config = dict(
    num_hidden_layers=9,
    hidden_size=256,
    n_experts=128,
    experts_per_token=8,
    d_expert=32,
    d_shared_expert=0,
    hidden_act='squared_relu',
    moe_layers=[0, 1, 2, 3, 4, 5, 6, 7, 8],
    router_score='sigmoid',
    normalize_top_k=True,
    routed_scale=2.5,
    balance_loss=0.0047,
    balance_bias=False,
    router_bias=True,
    init_std_router=0.0097,
    lr_router=0.000329,
    vocab_size=4096,
    norm='rmsnorm',
    norm_eps=1e-05,
    tie_word_embeddings=False,
    optimizer='soap_variant',
    learning_rate=0.00241,
    beta1=0.95,
    beta2=0.95,
    batch_tokens=[32768, 65536, 98304],
    max_seq_len=256,
    train_tokens=353900000,
    max_steps=6071,
    dataset='wikipedia_en',
)
Below are experts of layer 6 (counted from 0) of a mixture-of-experts language model. Rows are named router (the router's row for the expert), up (a neuron's input weights, with its number), down (a neuron's output weights, with its number) and show model dimensions 0-255. Each number is 50 + 10 x the weight over its row's rms, rounded and kept within 0 to 99.
Before each expert's rows: "comes before" lists some tokens at least twice as common just after its tokens as in all text; "comes after" lists some tokens at least twice as common just before its tokens as in all text. This comes from a sample of Wikipedia text that the model never trained on. Tokens count by the router's weight.

# expert 42
comes before: " ", " N", " S", " C", " K", " T"
comes after: "\n", " |\n", ")\n", ")", ".\n", "1"
router:54 36 59 41 59 53 57 42 62 58 52 46 54 69 58 61 52 50 54 46 53 48 43 41 46 61 61 55 63 53 52 40 35 62 63 33 42 45 41 51 52 25 53 50 53 62 61 52 42 64 36 51 58 41 48 48 58 75 44 48 57 44 37 63 60 49 55 46 47 44 41 53 43 56 55 43 52 47 57 43 47 42 39 75 46 37 47 38 60 65 52 62 56 65 51 53 32 48 41 64 61 52 34 50 46 60 70 51 51 66 50 53 53 58 71 57 38 44 29 52 51 48 49 34 57 55 51 57 52 59 47 40 66 47 45 49 28 42 57 66 53 56 44 55 58 36 49 49 42 44 52 71 64 61 60 28 60 44 40 52 57 47 53 37 34 67 60 51 44 63 45 60 45 44 38 44 71 65 61 68 51 36 55 55 40 37 58 44 43 39 51 45 51 20 59 48 62 39 38 47 38 62 40 48 57 54 41 45 36 50 42 55 56 49 43 36 64 64 34 55 32 58 63 52 46 45 40 33 52 47 59 61 35 46 33 54 25 45 67 41 58 62 51 50 57 54 68 59 59 49 67 63 54 51 49 50
up0:63 53 48 51 54 57 47 68 60 58 42 35 48 42 44 59 56 43 60 46 68 49 52 54 45 47 46 43 44 67 45 79 45 43 55 41 52 71 46 45 56 35 59 25 35 58 64 44 30 54 51 55 48 43 49 44 30 69 56 60 51 57 45 41 66 43 64 56 50 56 53 48 60 59 59 65 47 37 51 44 59 45 54 69 63 46 40 44 37 44 50 39 55 56 48 56 61 58 35 66 34 44 63 41 38 60 54 39 44 57 47 47 65 46 46 61 51 58 55 58 48 37 42 40 49 56 41 59 57 62 25 38 47 59 53 51 42 66 36 71 49 60 34 34 47 58 42 49 46 50 51 67 54 58 32 46 56 30 41 43 42 49 62 53 59 54 35 42 48 39 48 53 42 40 51 59 33 56 33 64 43 44 53 54 56 42 43 68 49 65 40 54 55 56 74 30 46 48 57 55 55 48 36 46 58 45 56 68 55 31 50 46 53 34 51 69 44 56 61 70 57 58 64 53 58 47 51 35 48 45 48 47 68 43 49 51 51 52 53 50 67 50 46 56 44 68 62 55 28 44 64 61 51 33 53 64
down0:42 56 56 46 48 63 39 33 53 41 55 54 44 50 53 48 60 50 39 62 30 69 53 61 52 41 53 52 72 55 54 38 48 67 67 61 47 38 53 43 44 59 53 46 69 64 43 57 56 47 37 47 30 41 38 52 49 61 47 67 36 71 67 68 69 49 46 49 43 50 50 43 56 49 49 43 43 48 44 46 57 42 51 36 56 59 71 36 49 48 46 60 61 38 40 30 46 72 43 59 50 32 74 44 55 60 61 55 55 62 52 46 49 34 42 49 46 66 37 40 50 51 48 53 34 61 65 60 51 65 36 46 54 53 50 48 55 55 38 48 58 51 36 51 44 42 58 44 62 56 40 53 47 66 57 57 50 39 46 49 55 27 49 60 54 48 47 56 53 66 58 49 50 45 56 34 55 48 36 43 66 35 39 40 58 59 33 38 33 49 45 44 46 57 52 38 30 41 47 68 58 52 56 68 27 54 64 55 37 51 57 51 51 52 71 36 50 35 39 44 51 58 44 49 65 57 52 54 38 31 60 39 48 44 41 47 71 73 50 45 41 41 43 41 38 53 42 51 45 54 35 54 53 30 53 53

# expert 7
comes before: " ", " —", " \"", " S", " A", " N"
comes after: " |\n", "\n", "0", ")\n", ")", "1"
router:62 52 61 58 38 49 44 52 71 63 74 59 44 34 46 55 48 64 53 70 51 38 49 45 54 52 50 62 51 50 47 49 42 69 54 37 52 46 56 46 51 44 54 46 49 54 52 52 49 51 35 62 39 45 50 53 57 69 63 40 49 48 45 64 64 60 43 45 36 57 35 53 42 42 51 44 57 53 44 42 45 42 34 57 23 54 60 41 61 56 53 57 61 59 48 59 53 55 44 50 46 60 59 46 62 64 48 40 36 72 66 56 61 51 57 70 47 30 24 46 67 46 59 38 49 71 62 49 51 59 38 40 60 55 50 42 28 53 55 71 55 52 49 70 50 35 42 41 57 52 55 52 50 64 66 48 73 65 32 44 43 46 52 31 42 57 53 37 62 54 61 56 47 50 63 36 68 65 56 67 55 33 46 46 55 43 49 42 49 39 46 65 49 18 49 64 54 39 37 58 50 51 47 41 53 52 40 50 50 71 52 52 45 52 40 45 64 42 47 47 29 49 51 55 43 48 42 34 41 39 55 61 43 58 44 49 34 46 55 32 54 65 57 38 42 53 60 55 56 47 55 66 60 51 41 50
up0:43 46 57 64 46 63 51 57 69 58 56 59 46 35 61 40 45 64 51 49 56 42 45 65 45 62 40 60 37 53 36 42 60 42 53 43 39 49 39 54 56 45 41 41 49 59 53 74 48 62 47 65 40 55 50 53 50 56 43 56 52 53 37 64 55 59 58 58 31 67 58 51 52 76 52 34 41 39 45 45 62 48 48 44 40 64 50 54 38 52 41 53 32 41 46 50 50 49 56 49 48 67 59 53 66 48 36 55 45 48 45 55 55 49 43 60 53 41 45 28 60 52 30 49 55 41 52 63 38 59 42 50 49 43 58 60 48 52 50 64 55 77 67 46 43 38 67 69 62 46 35 13 32 50 51 57 42 47 37 52 47 53 53 64 38 62 75 33 62 47 53 54 50 46 50 32 35 55 39 56 46 35 51 50 76 55 44 49 52 28 31 50 41 42 37 51 60 36 39 60 44 50 56 49 56 50 47 36 52 54 65 37 41 56 59 58 56 37 53 57 40 53 43 38 47 27 63 52 37 46 46 61 59 53 51 46 49 56 78 57 54 56 46 56 52 54 65 61 40 44 51 57 41 52 40 41
down0:51 57 42 51 52 43 55 51 43 53 55 45 32 48 44 63 46 54 51 76 50 63 59 42 51 42 44 51 35 53 40 48 41 38 44 33 52 49 31 36 35 41 00 46 50 46 34 53 48 53 43 42 42 52 46 45 53 37 46 50 37 61 56 52 43 43 35 47 64 57 49 39 51 69 51 43 59 52 46 48 40 60 44 56 50 60 69 36 49 65 65 49 52 54 55 49 46 36 53 41 42 57 64 53 35 36 60 49 40 63 47 54 37 53 55 36 50 52 44 54 58 38 52 44 62 42 48 52 58 57 43 47 30 42 40 48 32 37 47 56 40 38 41 49 49 43 41 45 61 37 39 67 39 51 46 44 54 43 28 58 53 58 53 63 72 61 48 47 44 40 71 44 53 56 41 38 68 57 54 62 66 65 53 58 52 54 53 43 56 50 46 38 51 57 46 54 57 73 42 49 46 63 51 52 52 58 44 53 34 67 60 44 55 56 53 42 42 38 67 40 44 61 65 43 33 66 51 61 41 39 49 49 62 46 50 61 61 54 48 39 55 86 53 59 51 58 55 38 48 34 46 45 60 58 43 63

# expert 120
comes before: " ", "00", ")", " |\n", " +", ")\n"
comes after: "0", "20", "-", "1", "–", "2"
router:48 44 58 39 63 58 51 51 49 56 44 63 48 49 58 48 59 53 51 57 61 68 37 22 49 71 59 53 69 62 63 33 32 47 46 49 60 46 46 46 56 58 59 55 43 37 69 57 68 55 44 60 44 48 50 71 60 32 50 55 51 48 62 65 57 37 58 56 42 48 36 49 44 52 34 54 62 58 54 48 44 62 45 57 33 52 59 32 35 59 62 38 44 61 34 58 59 56 46 65 45 53 42 47 61 51 56 60 47 60 48 64 50 56 53 53 51 57 45 49 44 55 55 40 50 62 40 51 48 59 54 33 52 48 46 44 42 40 42 45 30 46 61 66 47 57 48 51 60 59 72 53 52 75 54 52 67 65 58 48 36 43 52 51 53 49 54 58 54 59 52 51 54 45 42 57 45 59 74 53 55 34 71 62 50 41 57 52 47 44 54 52 57 34 58 53 45 23 34 51 36 48 52 36 51 56 46 52 43 45 37 49 38 54 69 57 65 59 82 32 52 41 55 48 40 35 50 47 47 38 52 52 39 53 53 49 43 32 48 55 52 66 53 57 60 51 52 48 44 32 70 59 57 70 21 38
up0:49 45 60 61 48 58 55 42 54 48 50 69 43 47 45 45 53 36 47 69 53 62 37 38 57 49 42 53 60 56 44 49 39 60 26 57 46 39 68 52 55 45 53 47 48 38 46 50 49 56 53 59 56 47 53 67 53 42 68 55 39 48 41 72 57 35 39 55 48 41 51 31 42 60 41 60 65 54 65 42 45 40 56 70 45 52 61 33 72 62 43 56 54 56 67 34 57 55 51 53 56 51 44 47 56 45 43 57 61 40 39 54 55 78 39 50 35 55 52 50 56 62 49 55 52 41 54 47 45 65 50 48 41 45 62 62 40 52 55 68 56 55 42 46 60 61 39 60 60 64 60 55 33 54 55 57 53 80 46 63 42 57 45 47 60 38 44 44 67 42 44 23 65 38 47 46 39 55 54 47 45 50 61 59 48 52 58 55 53 48 64 48 33 62 57 53 50 47 40 57 31 59 36 42 30 42 47 54 56 44 39 34 60 53 75 33 59 46 56 35 24 54 48 49 57 41 48 49 43 43 69 46 54 41 39 59 33 45 55 53 41 38 55 68 49 47 56 54 50 70 73 63 51 61 30 50
down0:58 46 44 51 65 36 43 57 56 24 51 50 58 48 56 58 42 57 40 54 44 69 49 34 40 54 51 27 28 41 47 57 46 60 39 64 44 53 59 55 63 64 43 38 60 52 31 66 53 54 57 52 56 52 53 26 61 44 52 38 60 35 57 54 54 51 66 50 31 44 55 39 62 63 51 42 53 56 49 50 71 49 57 58 55 51 63 44 57 31 45 47 41 37 40 68 52 46 45 76 54 41 47 67 49 74 32 43 61 53 37 56 41 38 46 43 45 26 53 49 65 38 41 51 63 63 59 53 44 60 51 46 43 38 55 50 46 55 68 48 40 38 38 66 74 47 41 48 61 62 60 62 51 68 39 49 49 63 48 45 51 43 34 42 56 42 46 53 34 51 43 53 62 48 50 40 32 59 56 53 38 63 52 36 48 49 50 51 48 58 45 46 36 41 41 49 57 54 31 52 46 23 53 55 32 73 57 28 61 53 45 46 59 46 58 63 52 44 47 57 50 35 45 42 55 57 56 50 54 60 50 52 55 53 51 66 35 59 53 37 57 52 39 51 44 33 49 35 38 39 58 41 59 52 44 59

# expert 87
comes before: " the", " a", " \"", " he", " an", " it"
comes after: ",", ")", "\n", "\"", " and", "s"
router:61 50 33 55 35 50 54 52 60 62 61 58 44 65 50 39 60 45 41 77 47 42 51 34 56 55 62 73 62 43 66 38 30 72 55 45 51 64 55 67 63 50 52 58 52 48 53 50 56 64 46 45 39 37 62 52 53 62 69 44 49 24 52 64 62 66 48 32 41 53 36 52 57 48 44 48 65 38 49 36 62 37 35 77 30 64 55 51 53 65 47 39 58 57 48 51 60 69 35 55 53 49 44 54 54 51 41 61 49 49 60 36 53 74 61 40 53 35 31 61 58 44 50 48 50 55 57 43 52 53 54 58 48 48 58 49 45 57 37 58 57 34 55 48 47 40 39 48 56 47 46 49 47 53 51 45 48 64 40 41 47 53 58 30 53 47 52 47 37 54 48 46 59 56 38 42 55 59 66 63 46 59 43 41 42 43 48 46 58 50 56 51 41 15 53 55 49 32 52 39 50 58 32 45 43 40 57 33 46 63 52 55 40 42 48 41 53 62 48 46 54 47 55 51 57 40 31 50 46 23 50 52 38 51 53 49 45 55 52 47 48 50 67 48 53 64 69 57 50 34 76 64 60 58 45 44
up0:33 51 48 56 38 61 37 49 58 60 59 50 60 47 32 39 38 59 58 32 55 41 45 18 35 66 50 46 43 36 61 45 38 48 57 36 58 39 51 53 52 47 61 48 41 41 47 63 42 47 56 57 61 57 53 52 51 42 48 30 69 34 43 37 63 40 45 44 50 33 44 44 46 49 49 56 52 45 37 73 34 44 58 49 55 55 43 61 53 47 51 61 53 59 45 24 51 57 43 35 58 50 59 50 47 44 35 57 56 42 36 57 51 50 53 43 43 53 48 22 42 52 50 57 66 53 42 36 52 56 56 29 75 45 57 56 55 55 55 49 27 50 45 43 55 61 46 44 57 42 51 48 51 66 45 47 67 54 56 66 40 67 41 60 38 46 62 35 44 49 43 58 41 50 48 59 50 77 62 52 47 47 50 57 69 40 49 39 46 52 55 57 42 55 68 23 51 39 57 50 48 46 46 47 37 50 44 43 59 65 40 55 67 33 53 57 61 27 44 51 33 55 51 47 61 48 35 73 47 44 43 46 48 62 48 40 50 62 38 50 38 38 47 36 44 63 71 51 40 50 62 59 37 59 54 46
down0:65 44 46 39 45 50 48 48 56 31 47 45 43 54 58 48 36 52 62 60 52 41 63 57 49 49 52 58 42 43 34 54 68 53 46 44 70 51 43 48 50 57 53 55 59 43 51 75 49 42 45 34 52 67 42 54 41 60 38 44 61 43 42 54 59 58 51 30 47 62 57 42 57 41 38 33 58 54 64 53 41 50 71 65 57 52 50 45 50 40 32 73 55 54 34 51 42 67 59 25 46 68 47 54 64 60 44 55 50 45 69 40 56 34 52 44 38 59 46 51 60 52 66 43 47 49 42 60 48 38 45 45 53 39 39 54 43 74 54 50 42 48 42 48 46 45 42 38 46 47 59 46 45 32 55 27 63 41 38 63 64 69 42 50 40 53 45 52 45 44 30 54 45 53 47 46 55 47 26 57 34 60 47 72 43 35 65 39 66 52 51 45 28 57 52 34 32 28 51 45 63 46 57 50 53 47 45 47 43 45 37 41 53 43 66 57 51 46 48 46 38 58 33 36 23 41 50 51 54 58 51 40 48 61 55 53 60 61 51 57 42 43 64 65 44 35 44 53 48 35 56 39 56 67 44 47